config = dict(
    num_hidden_layers=9,
    hidden_size=128,
    n_experts=128,
    experts_per_token=2,
    d_expert=128,
    d_shared_expert=0,
    hidden_act='squared_silu',
    moe_layers=[2, 3, 4, 5, 6, 7, 8],
    router_score='sigmoid',
    normalize_top_k=True,
    routed_scale=1.5,
    balance_loss=0.000984,
    balance_bias=True,
    init_std_router=0.0314,
    lr_router=0.00169,
    vocab_size=12027,
    norm='layernorm',
    norm_eps=1e-06,
    tie_word_embeddings='early',
    optimizer='adamw',
    learning_rate=0.0037,
    beta1=0.9,
    beta2=0.95,
    batch_tokens=65536,
    max_seq_len=512,
    train_tokens=481900000,
    max_steps=7354,
    dataset='wikipedia_en',
)
Below are experts of layer 4 (counted from 0) of a mixture-of-experts language model. Rows are named router (the router's row for the expert), up (a neuron's input weights, with its number), down (a neuron's output weights, with its number) and show model dimensions 0-127. Each number is 500 + 50 x the weight over its row's rms, rounded and kept within 0 to 999. Numbers have three digits each.
After each expert's rows: "comes before" lists some tokens at least twice as common just after its tokens as in all text; "comes after" lists some tokens at least twice as common just before its tokens as in all text. This comes from a sample of Wikipedia text that the model never trained on. Tokens count by the router's weight.

# expert 36
router:552458493527478431613499534533477499516532471397388481545611461509535463593473461478466559449476535460428546515456573528514465343446469481502556451474474467501551623454496572528563480486461517463492517510437486549562463550462528469475428481439429456608490530539520515478548512544518623448469515501461566516424481463546418554506444533464507524522496471508484554418472579571486491569419
up0:519465497497541493492400496524572616548488464468481563454570448590572399511390517537428565451501478565508496512562565540518512411532425583543459426574392474534527461507527493550466409559551432538431533533468498497486421552513554466551526499483450383545547490515491408507535469433527592575492464482426518488569475493433488492541466474498490556497530464490518470464498602490520577517574
down0:568577503510662545499506512544492529491448477383436489514411548431520452434469472548466545497525455518403587490490394557506476556545592522523440463531475532390522366430465621579482451473521515613503497468489529556488514513424564461528475459516523538491469442458471443489523486453536507548496448511528573537600496525504499475486478451501442578426526470495486471431550504493465549529546
up1:530541511440451494516367532394553555435576448564525400508393502593590415456446536499555532519477517571489528542594505477461463490427579456611554474436473472506492526509549561562501490454475437553474518473491566478480459504486492511492405527520439433509551583414561493548510541492522461475409434546507469479531504535517471502485486508436493499542584492423506563448444572493526424578560
down1:532480439476552441481493570507558557500514512529453492540453472566474574550486499534531461511498427546554520415503530523610317541565564532545447472513480521505453420464592503481433432383498572493558508473538498578444497459508476597533552446408432572553451543508489521535446474388489439523542473457492542471465394450507489487515469525415508490495492555486506627441518483494470511537559
comes before: " by", " to", "See", " in", " with", "History"
comes after: ".\n\n", " |\n\n", "\n\n", ").\n\n", ")\n\n", "==\n"

# expert 95
router:480532531500488379457463618515523574522501450484422466473516473499544427517518461472474528483484520496568505545440625522481564414374530545545550497532455422430504614548524549621558439507471424426469473533465536645488499502468591496469457468478420489586464477507497550535532551450475582496489538561503547482475527419490467533564503530518566456527535477441466496441451524466545425538503
up0:464467581548474565460452562434552539539546574513502410403534488495475472535498427489594484513488539491523393519431560558529490549536509494469440532535456528506415505534634521512483554466571403533493524469455504454547536381477450519590546469468546510499480414515509545455458525397490541553589415559469482535439478484461568532536546446538472472552520457545451504449510464542418518638488
down0:508493545508477464546487438548551490543523522454470513477494473482367502519476468498506533362411578406462490427509545536449390446527483596528514545500444512559534524579538509491393477497579482498513590450451510438419499454343602497471553552555407511547432583488486492521559474462503597498583465483511466539516534462488563473511528541518481484553497576479460518412526563480541491508547
up1:419453478509534488515542549475460491538537447483489423494451541569505456577431473447582475548559466478511424449458541636567487470520440444535491548520514529505529511461565480438489455454541492454439512548458503431643644437424571437430545529445560454553514483476569553514558488450544536554546480505414476448473522446499591472586555461523508510460414544509543433499467479427522451540447
down1:535498417504546538501531521540514553554533575518492481482500474480485470533464505441397515553426505548475470516490557481566553534466402507478357435524548565499528603504457586524563511575480471483529426436463479502364512423488525471442524505569518458552552487572382476488501449481465536527501499501524575533413538447522433580512552483538463433457512587565594382511505427484540500584478
comes before: " |", "1", "2", "0", " (", "3"
comes after: " |", "z", "j", "ov", "k", "born"

# expert 55
router:512395537503490383497477658465545504457469573483468551531527467438511426520464434443522467480498585578465469510421607515511531428475503488559590521547453500468522586479557538530539493471441472422484526508439454613547517543510510512512468506460439471600516506491603516524536457460504568491423517587432530431459547480527446510553520508566543548514506423500528443417457539496558426520411
up0:425457521497537383409441536583579576494427498547488420493552508502481405549545508421515466586539597524476446563460511509582478532514522533482566465582530527465494539561485483519618526615520452524563561441468426521491460547539534482533452516577494505545467487446518468520471525538431464556513534507423596447467489567469461369513451396573510513456482454489499452460502538492513567514447
down0:604588543544474521516489465551392433584590476489511535504448441495499554468503498528476523521493596519502474500486507520563545461552479551524470525474469612460486559426444438488452480510574502470478560486427492409567362495472534450414500392572577466446474500461398428420573519486443565548504486480538463555563532547490528501521512468458450400499472473536510558455507548486491629484516
up1:476509515484506427524505505493601451441441530485546548582475537482490386447553498454435528554454592590375568401463446541542527487489560544528550425442475516505578447491493513484576512590449543508494527593521462549439539571455615626527489501621387490529442537497521534506479490505456487506526542581493523460505531496417572463555451430525541513549466469468525505503543473509554454492477
down1:509515527458520451463507466511523428535593615499488515490554559490508477444575497469481460488423440544522545540535492435516556438491477523507554445471520549483445375541457581602457449517457556601512514520489560531457406480501496487481434448517449438500576568519463453442342533629555427462478500490543493529445463519544514506535528573479562421521462512483438473377486494583544524564498
comes before: " |", "–", ";", ".", " |\n", ":"
comes after: " ", "–", " (", " +", " −", "+"

# expert 98
router:517481530503480377514518514489548460474495526433464515545583464505545421448534437500488496558509527458447522534488546549548555448508416467540621518466538504338560610493449532589584421477449439495473485497331492540517521506480514455522477476477506474507519477523497544491518515496528617466464541498446559532396482520543447451485514551535539427519573460532502492406532622512518510490403
up0:487538535505580413488535486447462465506578492433489533554493439533494507448560502521515557551492449461475450424557476489542476516519553555415583524517483514483502503487522474487508420487465445490560501484391441424566576462518444523461488540583492501511437501459577454422605560440460484523525558467513565456494479537457511455573681453495443506510535563472593440489438550643541436509582
down0:549522545457480493485544616502558449461504452509504503445552517449444412524375510571435520561408501474635472466500542504531482463530497429504426497431539457461523530515561442557542501403505554554547505540476530498499471506580556510476483533492532488506532503498504476468464344409598472485484464496622510552451438521413557489491508484420495472589448560536461508455518576496610568521471
up1:492415544450584449502478505452508508466414534539488629508534484546579505469493547531500517555512546507432504451501467527558522521532480555475527529479492519439388441559500553496489438590514499495514595460438512559461563514456526460526553398513504439544460494461569519511438414357414435481652514502483485513431549488461382544467500510549478451460535495551413545413549565509474478517445
down1:520585502421556566521437445532417451545607510464467498488484464447557504487487441500460533486490521443420414475498520567522424537487478557536531463496573536556546428444513504529486537530502541552507474468469575460593473483446450552498525553525445508471424533509482457574520549531490474509504485456541544464517398575440446625534518535540530419502530510542548471472536628386365398429481
comes before: " by", " to", " in", " as", " that", " the"
comes after: " was", " is", " were", " be", " been", " also"

# expert 49
router:471436505460515408545517608562547457505549531456389513518530476454498370511520449498519420475491561506468512500450571567510650502444468462504519491447553512456416575493519510575537406492408507482497483517411499571557513577507556460419513478475503478583536465486459473524488487536529608414474519527446525452449542438522487527531562528559538502442513450485560508397519499560518473535367
up0:556472532561345496461512478523550394549399423504539453517471586498502582527462430540557552594474566530414461529537508554511447559511460440491519596554494526475492470530465444532492392475437494392502588497524588515475510462390537455452458473471477475464615506482508552490479530523549567425499542507417522469512534462477515537455410470490466537493583530503562532469566492513435555463469
down0:439512547476575541563575455585492582503531412579482443466430567459546531513542440472517553517539487564482442520434459507533417467467521540451545526531539538443399459492417472471477516509467520517522422458513544524587468490558390529464466478516470453328496535545463473493486515513480529528496491486488505480610487586526519485528605559503518411471541506441536484489545457358487485555614
up1:481532527559479480506553564571561553501528435473478418457440561457464563505473499487508409546490580437457562471514458547392519471457561535506386552531532458574582498497550374425543533513490433555498484510534501548440531441486472486465453516553526425513516444504538452510482514472536497515410478440484513578488540505447433512494509496453514405505421426528398508448470640559456423534615
down1:518408518483516499493494480455539446482508479479510383525479580403521470526388462402473529523419527594513453411555518573464567441510524451558601518564467484418558511544446557500609502560468467506535435431512487537495505446514530475485517512598535549420494497425483565475452448565580505616440462524554583434508526512483570523584514502475502429491497472549546445511508532427565439481540
comes before: " of", ",", " and", " in", ".", " to"
comes after: " of", " the", " his", " and", "ical", "'s"

# expert 67
router:444558547500512398517496607509571525488544474464429496458533423489512427465518519464477523515475501566489550441426531534541610485449475538527537550481508423482516586540509572551539426396409444432516555545464478559471560562493609469488452498432437462586518445522492540478490530428467620493482538562467489481511541468498415508477589473449592501473482466568450422451486535475539460464380
up0:529468563569442427407489488450511552547473438521514416462544544504517520572480456483596437562517495422518509516418557457513566528455546494483539523560463517548507579450530449478516479466490474516502489475499391550470484494528468473479428567505515482531494461533462527478606493558419441470432540456516395446575529528564605500547550531610462444492430403608591411543439537496526561570475
down0:487594487491525468453414427511423563564542489543501562381410461506503472503510637433420482472551458573530530535415584453557434489510576440501498509381547537345518501508545487528514588558413526509516442555543569552421506488475485492513556510468498470496508495492566540551541574505560489480461492465559459514536399530465529501535435454498547486501537538535462462488511461404489451536551
up1:483544582445539456599570510612542509455469564480472633453505510521488533498471384502559562498602507477453550455463513508511491527377534470515503405493472545578469499514568540641507550460428556463453510526452485580503416457525476460524466529422419473587480528551518454478493584535604522564423572540496507486459460554507433457469490487503466479503568534518437501454497493504485437523435
down1:439488494512482519492500444453431553503468459551545487458526550499507460559468570538531540499514503485532470504434479544522490448544466556544425450536533488500542591507462552549378516497434554556515421575493577510440499470493528521498519529507452652521526531388523531604543460465435584588469556468463522428487608508534507470560537399491549520507469451517482396458469500508322455440474
comes before: "1", "200", "2", "3", "201", "4"
comes after: " the", ",", ";", " a", " on", ":"

# expert 41
router:482428493485482416526482624455600514518531418460445509506591423499486422548537526496474459445455512523520444485452578491475557427454532474511514512555470537368529594504506548492565413449440484425476555499425571618526549525468526474411463496470418561535500530558559485596551570533483575492512520573460532450471548477499416422566528481554559551474468484506495462482571557484541494481440
up0:543465500398480463475440601580524509439483510370546443485427518487435510567478480515570493485553499485549547508546455508515606500363575476514512474482580562506457563532565576521428494485492519468497490479526539483493474512485433431463511543427494517433451452485561433450462490565457518484516570528480618569376491545460428439503549496542537547502591415450546574490470550544548555436495
down0:537542493494464490500391547472581535469550438469509545545516414520587451500516549484492493486503474512585495464569524529408585508490556471480474467509520513562560481512511478423523409634418525551533459489399466486516511523455523495539423520411474379543567563449522525556557426450435522429540519496519465508580431520490445432483467560482524516515519439567574455609478500480410574543402
up1:577478485508498509519488550519535506516475579424484503459499462405485454532527491491489446513550538573453369412479509476485556417493463487469582437507484482472557549423509517470490509537506516540505526483527476496676473606482506567524546526480490461495455520573582549413439528509549452581534426541513545488461414522565488520513424575550510592439405466401570565503532439549557595479465
down1:411609546502524490502522484496432494610394448503452495465503542474560393483483558562523539482495449471452531483497553451564474645494489614509487480494489623426587450488519431498476556468374557463476562521539507550452499510533488584421547568519548512512465422498474494586483459462563498456490427530499473456557491427463580528507541538499492571528467515483447544534572458473420492463449
comes before: "1", "2", "0", "3", "4", "6"
comes after: "1", "6", "0", "2", "7", "3"

# expert 35
router:425438554498473437557453596440544462498506500486364498504556486476523483512493491467540489476515510520518506528443560536550579424468486462531545556572485480440505632510565496558618481414459453468425531479434515574529495493469536481522443526436476462600511509448487532541568475497526608513444528548419519444475563512529464522541590550443581506516509462512472480403417590456606445567467
up0:460442524522474424509472501404516540573532469510457476541519526495518547575580488531561471512423495467537532514503549464511462474544575439527553498579430492475490525624522640570589466449550383582547456502494539431566496446481492525478468538437464388551446534480478574533488499397512550479476531513513481466546500565481458472578413532418593401495452462502545453464502502503536490611536
down0:504554403561578499498497428571485454443514522502414543513505513501483469384500552606596466494610468531489477495505457472478463546466495506437533499420478450547480492572511571518472609554469537526452472463529474535581509488429516518544551328564417486417552495527510468473462499478535540504510518450449488449396498514433490479531463623540410570417522503437469552488549522528540557504538
up1:460444375511516470511602464432471446560447493549444563621535533485527529458577537509392481525534447493545495463534485414531516433560558423454404611446475441516517536454510491549567478537451493552426526542524494516544537452526508419515572515519576409570503556475512463496598478479509510465538477508550548428544518612411425466476465541473515507561477483554452510498577533461523424516556
down1:458461476483526497485527467452499537567511491580462592510511479545488475485578520672510359525506488577496478462595522466549475476509482546506459461474434518473528444501549550536545543488461481558614500428474549552560487428611446556520552485516397560536517494513492382496491501504549467473550496525518456432537517428495441516476496601412434511498521383487418518401568490491515448475552
comes before: " |", "–", "th", ".", ",", "°"
comes after: " ", " (", " $", ":\n", " Delta", " £"

# expert 89
router:434467557502530398533528601493517495481534447466430431437534509519506409432564419513464405494549571504452442555396610501524584405427494515527562543515544475521532576502526506582545340505448473446468553495450510595545521482491438472512436493469424542508523467498530453495526508512503614429548484547532518488492465460525476470524523569467573512516460531459523514405519590553523558517471
up0:510477541661449473496450527632534521532468559490470529500497541453498616529392489553569476426519439470523476493511485588433465420493482478438455587485447440542446486398501511474539593471518476544514459491414526494529509429526495472580435540563496572488495500505481479476457634451440512523517457558417487489492515498449537602448556390516564578541526490489553459510505477554473535534464
down0:554507496501465467424411539446595511509546453490497511410402604453474587481509499553520497557555507441431438440465610497524495485536511544485571495440535458450422482468357553525528496540444481548541531463430534457478491465430505587520478524443571464511411520543543515552510525394503584542515436554470519451525494440544509544407523498539519498475503591380518571558573517477450527543507
up1:531538512426518443606571556451497537457519463457419544497438528469537410472494488454474517522561490434473435506512474590456489523515489485431429493515570538513557581525509524536489459450451467444445582453518574578570496555504451461522464500604460435493495499501563490507538550386497623465486478572532435470432528436521594417402540498413488468547388541528471548472553507479464534402532
down1:518472501490555462502467516448491531466508522536605532442488456488550529442611527472458433545573481472500464502474532450519403505565535562529509523518439607527461414511452556503509474450507474462479546411525411483504516465580449541539443512506529475410601563534512535387501537538453566446534605443596571530531455481457486429510575472500429412559469468475601420496442563428467448530557
comes before: "-", " the", " Born", "==", " Location", "In"
comes after: "\n", " |\n", ".S", " him", " he", ")\n"

# expert 60
router:528415514501526420470524598514559477507489545407377452553538502440542464463450477450520470485469537495490494528506633472545591439395436518531562480502422520421547601518532471555608489477426507445455459525457517548509474579534551525430460476438459504556490537492497488536498523490476658492476446541495573456479536488502499525586531496469575466548501370501514498403484531471477532451440
up0:489472467565442546514540419557557516523425460458532512579542455473488430477487453476490387564419483614492398485535490445519469441506508489448443491588606450476530535419480534531506499564400486486534476555459559462513461579540508503583494409512456451454507399465562584488486451486486514474554455511512558435538543556532557581548447510474486416543469459539581475506542433474459630538504
down0:452461522426519473500535485548499441446468515529526492502448470432545511538552557417468507520500490520446473646422485524583439443584409498563489561546448615501561446513520511465542545417436541402472463440394511482441521474441554509477548456566462480415527571494532579550504473500466492543477452451542526470444580578548566510492511528490479577414583455535481601464450535531457529476581
up1:453565489461524544538457506409427545537446517553471534496518526506532473420597440484542663536514483579415456479386521495577505487559490353567480497587491487467496515501553491445447545517450485499456538479477518548497523454449466462540513467488526382477533505420500546554471466535580530521455458578460484418527471597488527575434531485428517572543474585549465507601496455515541439512490
down1:361467522496510390532446498420568514526526482534421526537438507460459598516494462537444419475540462579450521540494557516465474522574541479491465593509502524512536437516583526541483528409458409533557538462521453544505582462488484601575503564460501491558509575466504571579573531475475468557470577458391430395469453545450463464461494546432493577545550529564465469519457516439538502545471
comes before: "%", " |", " |\n", ")", " (", " km"
comes after: ".", "–", ",", ":", "-", "/"

# expert 40
router:441425515471517384515439550524485469503472519450434521503541543519495489531405472512541544498492569485524477447459617515485575403469545531522582570477513405478509569529546522539604428491470484443506437521365551541505437561488460565503440528379444467545566507498612536524491550555510572477479458536464479426420530475496533411474536498420551568506519434514540501492508551554579520543435
up0:561485550485445476447493524516471542511461440483376429457422612512517508470507404474452448424552578420577526509451568436500491393521553521494590421513482526523564519465562463483545450502487502580481414543498454485492497504558539569486446411585459515482503533446581556492567471510432443446495637560558548520500528479479468505491400509504436541493468493435589567494516481495542541586486
down0:442446383453536499668505523552505473496558533571554439447454556494454552530449530473542525480420591450443502526572496469559494578433500490527531444490558512558438429509510466452474510532478519511476522525498491450449472549559524537475382503466551567506410484523440386498444500567515507481468526469458589558498503534563563596521495454567485367570508497479526440406461481572491466516520
up1:575447518536474454512567540504528497556439484466479495421575565530521528479447548534508379594509482519477492558492538480514457544489512506396477500497508544542483615507548486519473470519539467567558494475462555509465465434471428502538451461499591415521576522452571542455653542431522532521554498537523525468404452478606434384511454463440467537548539384464505468506500577512415453421521
down1:487486567433534522538508508507430521589511509470481490575509554550522520416489499582531506504475498490549562530526475465518570433466513424512443502393523507578533446502547475533547613520424473523450449508432510540498488578487500377468563504503580524439510475475420584547493428477469451467570559530446518443619556518476510506587470520505463583588510437478433378454427508426418437505560
comes before: " the", " ", " his", " a", " this", " addition"
comes after: ".", ".\n\n", " (", "-", " and", "==\n"

# expert 10
router:485480520527524442507483642538549528502528523462424390448553463454506484438481515454488520496479518528535531476496604570480582506453474455518467499511465471342496626513460570516567453507367490420511487522445549600568513480471550481451434434517501420493536424481572504507528530524507564509440507557451481416475520527544469566559484530507599448486496484557520492397482555568538502561434
up0:478506443545461491552502555377536480527549484504486480521488489378438504489499447468601478483422476521459331528500510493452519517520506533532455408437529495503588470508521480436571628471563539550403484511515529593523470526505498410547537490553540510501620494533494562496473495465508498520531432532438514376591536520573515576500440510497562477484466466527375463579485545474539507461527
down0:471513533423468411463459477419550504558602536397447564492513487528450514524537509486561511416578539469496450486498520485580449442508578557515506431555426499482541477445561574528492487501515502516490475518497481473479471553591446578447406534441533502514495516587526467606530491503477390564540501525513473477583631501503455580515438496557392544546496473529425368522463452558544479478442
up1:525394631522463467528508433489533451494533431445528641566486572426474432488512461547572564550562513582502458484446531514623509459566576426489500484508540527485542482502474540543467532495455483497554568497456454467544549460512504555578476482427444445476448475496518513460500501530489488467568491469646431409512548585392472505486431532503560557566541479444492465555562506446541553523475
down1:499471523571510456530485419537474527498560490542513443506534391448476454458540445474492501504568458558535521495463488454436552543566542441475489470505469422545609455496480506585562457514527441410484564478371493479462506415622448390570456434474498498432508513607586550434571570453511487509559536476527475447521441525589506432410463544517494575496515486504426515545459544596531515486466
comes before: " of", ",", " in", ".", ".\n\n", " was"
comes after: " the", " The", " a", " first", " National", " World"

# expert 107
router:490537530486485411513486625491549547492545503438489516530560464507577423488472439449558460495506566559459465486427603563486610381430477529462566503469448435424530556474513558559509446515422498446526476536384501652530491589463517507470426526467440506540494457495590511525520485461514571451459474580477533469453530436507481537576567521515537516552477448485536423444468566482496459505429
up0:492511467430406470483470442500463496478477475479474455450457437551384538559525554604577587571547430489528528563513386588466523450483503549540523451463453498495493527612499474571428513438453492429511490430513479459459486495467502533487518537402530436593568522559512476505557577418512515477568561468508439482498512528547428533525586625468508512462483519420550573534500492450537468489619
down0:498536521449506390514486453546520610431474508576431555422378480538487526479540540503540435536487462441510491505444535482545515541521414468544563434491459481478489522515461464580568535548409524519395381434371551428477515538527574568517517527521538472505426483457460507593580481468473550491537458469478589575508559495465445540539574592454500474450440524513543575467560510516533492446525
up1:521467500493404482502477480445486425481466451470490584596447501582423545503490415550539513574419479610522437524525440500499598473476514484509558571466576515479480457408486541540554519532499544416485500419442597444535553420509442453404467509525620492484516470528514568491563494494457568456580397435537488512541509620500520546506545502436470517531442494583500489511420512572521522559511
down1:548607511528583497491523498441470540416445474513517426528536451561521540423521476498493504532501457538473518582468483487555550577571568510448593420479533516448396525467497466463496468470484448533507575418376531525478460515391571605572515445435523528478506515497475471564500439406519509513529472509454465515553514471559543439504626495504420558626449494458552480451434556495476490524409
comes before: "0", " |\n", "1", " |", "2", "3"
comes after: " |", ";", " ·", " MPC", " —;", "%;"

# expert 50
router:443509512484491345498501536506544495510507498488377574507549495492536450496495539522495420507494488577539463475448560511529569397453530478484522478490461417445500603533550508582593509488412478513510566598404511589526480497534561466442512491446459410577488483466522516520579524508504570431473524543434522409448556509514502524573472596459550485513497390550478448394532525458599471516479
up0:449451493550429412550544524571522420529517519509517558507583562530480444483537515574469459492534372542526441439557451593514576631497470458502447451419399509476479480459541437512550450495472509592501521508458438540493495536510499470531473458509523471493502496515555472407435548513438520572474524473431537544409521453452440543569552485467491410488564447625453537485593592475513520544443
down0:436527443530545552489486449548496494541479479537453544524532499493473541461507486608476497485426626461524512425485465479491474433509540486458429416558475434483599488599456520525541571516428431555505522556483512535557475460563472491558588509443486389520493433551586402511565484537543456399530534579566399480535571428599470439485528490468517462513466470470438396553473543465532516545442
up1:535520541571502532531528469535429469509511399539441554449492485481495499587511478495610542468417489499551507543424529532561535428535554491541571622554488439470479542568529485547502484514473455491465500512451396488586508475507529504503533445426480504606484353471485548548507504465489500460395564422439524600560498565455510468543622529450459448500583464468529423477503491466613517540537
down1:452447445507497489470465493441488574500459473436550498497473465617476472475492471469473502582498453502526608382509496472506482509523557520524440365485527438553527599519434437571523516513451483572481485456463616556510478544492503465544484612532482518448573577492487459458478549557386574431602511590478478438479509448486430591537550525467570483542414443472470539498518562432531455494538
comes before: " ", ",", "201", "202", "200", "199"
comes after: " ", " on", " in", " October", " September", "On"

# expert 113
router:451463551507420439465461549494516489481498492463456432541481540555548422501495467461477480450509572479430450554469578609519542403427415473577501529546457437511490581572457595559557457471447463457452517504350500580509527603537561543484510566502486498554552469549500546485569564434461563469415475545460485439434494476520481496519550571543512522517545417495527508450451483531638455528518
up0:456430608501507501586498508553602513400492510487576419445532496523473494541522485534511519574478438491435388477497462395408492528510532496470593467427486559511550508513439476455511519575572428460532543537527421539446496534445533480467562491530464585513597489462594518504549497420468440454522635479473575425539567451506508532559525493422473483555557492500538548514441557535466445532434
down0:538477541524436463561454414439528580518468521522497543505564400481538468560526439496605487519460464504521489491464436417503489497583520509537532594521528520542438487446446420472490516518605560550530513604403446410459414528531445525546529449486501485558417507507565442472404582510407453546468621474468463514566590495520507460562407502530522500548514518531510476514470488568476402477439
up1:430486595392487488527543491487566419563562399442480447508467519597544501538508454445427519601437480504520465536528566497532448447513422464536562517583494531477532514560416598546501487504493488418505385534490384484562552562575573483466524510487528558489495432424493548605488518493592492542584470472524493426446507498468473523479454425546459554503418548486473482519453449502489521512585
down1:472458421493517495476577514553373499539474487510533596451463487549595529461416505565490459507487524439430462458559520507527513492468534478564501552404503399529507453442469459486474472612481546590502584476477540461518528547552537469500529514501458545495483431493532487430588481423573510557493443446531599575511421482489452511606555404513468487466505422527447604576531439431486556439555
comes before: " was", " been", " is", " had", " has", " also"
comes after: ".", ",", " that", " where", " and", " which"

# expert 88
router:531558493473490387540492581526549487509537507493438496485535483546471418554530413457499497479509554503453465447455542502584621447499504524516537536509501440399492571455521586570593413494417502452512448487390502550560481524508441482386526467476471419613514535505578498517556555449504608410527569568446473432484519491485431519539501536466497546505551460517459477480497565509585461568420
up0:580495461579511506477536468523439518488454518529454546508544528481593503556499515506563479562475505494568438461526483512539479472450501486443643533618465492471512522562510423477396429567537421466539428499457496467577440491536483468500573459471503486546466377472475444549438439537561475435485459496453567489425488590476513505563544602516472438493463421448481476475517532588650524498587
down0:496583470468495497483494519594530566393517597567595459465518452580503483454445442509435521534537449566503568548385516454462551524504450524560519447410609473418495501438446423493472395551467470522566575465521563486494541433512467473505433587556501510486519490547608489535508500531532454454486513470582579529533423496443429543493487508530550459470543422463578446530516465472555486421539
up1:581536506541526460489527566530494566389556544457508461451490428471410499602475394469470379537590437506557502527577539504429480554513463473505469530451487546503500470466500545508456468475505407440554461433526531559518389465473530459477509579447490521518471489544559436539534531433496554597481596451567530463446451482427545412544457459473465530481637486448481467499582555476480539505445
down1:522623480496534469484486513456468602480521470474573496474541434492490486464460486530540587467479471441542616488468440520465529465488538608419517517528552543278438506542502425506503470547455455492582515505477517462416526538538539371503452541549502561535487488476509436617530521537446565429596478462514487457569515497475533512509544515462524549481480537536532446522421458445521416510508
comes before: "201", "200", "202", "199", "198", "197"
comes after: ",", " in", ":", "°N", " January", " March"

# expert 39
router:461425526490515388511526589520532468471507503456387457527579482480493451494480480491470494497499548478532554556436564492542561405429496527584564481515519490435475588501553520569622479450425464483492516491508465576483563541444520477447471435504476477580544488497501442545585503505448591512476547553429523404496525460499426575509559545433571543517546392494529490419443542457602411546435
up0:497458570558431549371493535520451510542545416460565487463474458505508525475521502566485449470424521490514480530555434546526519455437539459465486568548539450511497472561523509508574490497555478465522468545533550523542467419505426453500490461480557468439577457504539525470537510602472530437552526490362585588555462394453481407511507601538526552438563469479390569461473475528563433451611
down0:500478501557451493492445477591503518488487434537529484586591501502450403509487510477495519530549530486486535532568540494442549448525507476460560424457485589450472495465459535511403489459513491628574445577504390516476517554579520479542570538570493456444495546486448408511453432466521454517544520538527562445533540520486471587549462484541429333465510478518545567598517526435365545519504
up1:487545367497538496505519521540538449585541578440409440524511625433484457485560532456511502487508467500446521498484483475536552479565558544505505473476453531572436447621532479478496476572427424519505403477485544541494434445514454427466428464523548458609475480609507514520528395470430543505541430540403499560514571479433618562448484476539499575419499474473499463455469481502528522489468
down1:540582496547544483397546482546526456484488442544531504437448573495410442526511555500507468490478495514456512490580517430607470496410561433470632401496443490486486466478516420463594467628462517480551471501486542482509437401509514454506460429493454358429560462460500543427518493502585566457577470530522484486530556490556578599429463546546546484495452555514470481475490497571517507495511
comes before: " |", ".", "–", "°", "′", ":"
comes after: " ", "′", " (", "\n", "°", ")\n"

# expert 43
router:468441505496458418493480596461566463456535478401432438517571428468488397458499506487478466433521474514521528557473554515514573431399478523598521468476512500476536620525547550571592471487425495468532487527526543571513537599481575516432435489464421503562530464496506477545583494501518597502441538541447536518419547445510475532565575488507543491513527405468485507358445531476543433531445
up0:525449469515439509543479529574447524524474469480469528532489478482551414493515467479490436544524554521537428525448544409466584466580475579505437560540534514605572644421459557574512488454494402394515455421499618477537421533522441466434440471533480496501480512602497466580506466416522536516552421456547496478422511577581491572462467575516507522541529442486504519453561469502547546527528
down0:476519498480480560558509448529515571466501446447485492567504456493439611440445426500474483558447491506460535514447469586374567426483424607419462513470533433489468527491581513532532503531501483443379508394572498473453507463434491416569526541440476504473489521563467480460630419511503541549537500502590587565554526553489455489579574497470421528491509500510534437585466506461560532472461
up1:397547523511633464487462503496400429504470497560430457478485488463522466459602531466488496513534425584505591491514544530443495447416440520416542544545387533544548526393513537474548522563456484433502510546520514578543504383436520476480519539519422515431472508501515529612496486536452561527487547543545520495532472462394537455509516482456539478451582524552481459528360558430504536480479
down1:596503552459424536466521482479471557587519484524540461517581530543452529469440404507446523442437497491426460534479512525494513498439380512488531475598522576552493530403526458591523504538571432562549540483401525514450470547634548559512439546555481463483477596473567590449482564485434490434574506495423487463482505476490493490499489471562507457468523566452430528500416559462450487400570
comes before: " |", ";", "}", ",", " |\n", "–"
comes after: " ", "-", "_{", " $", " #", " +"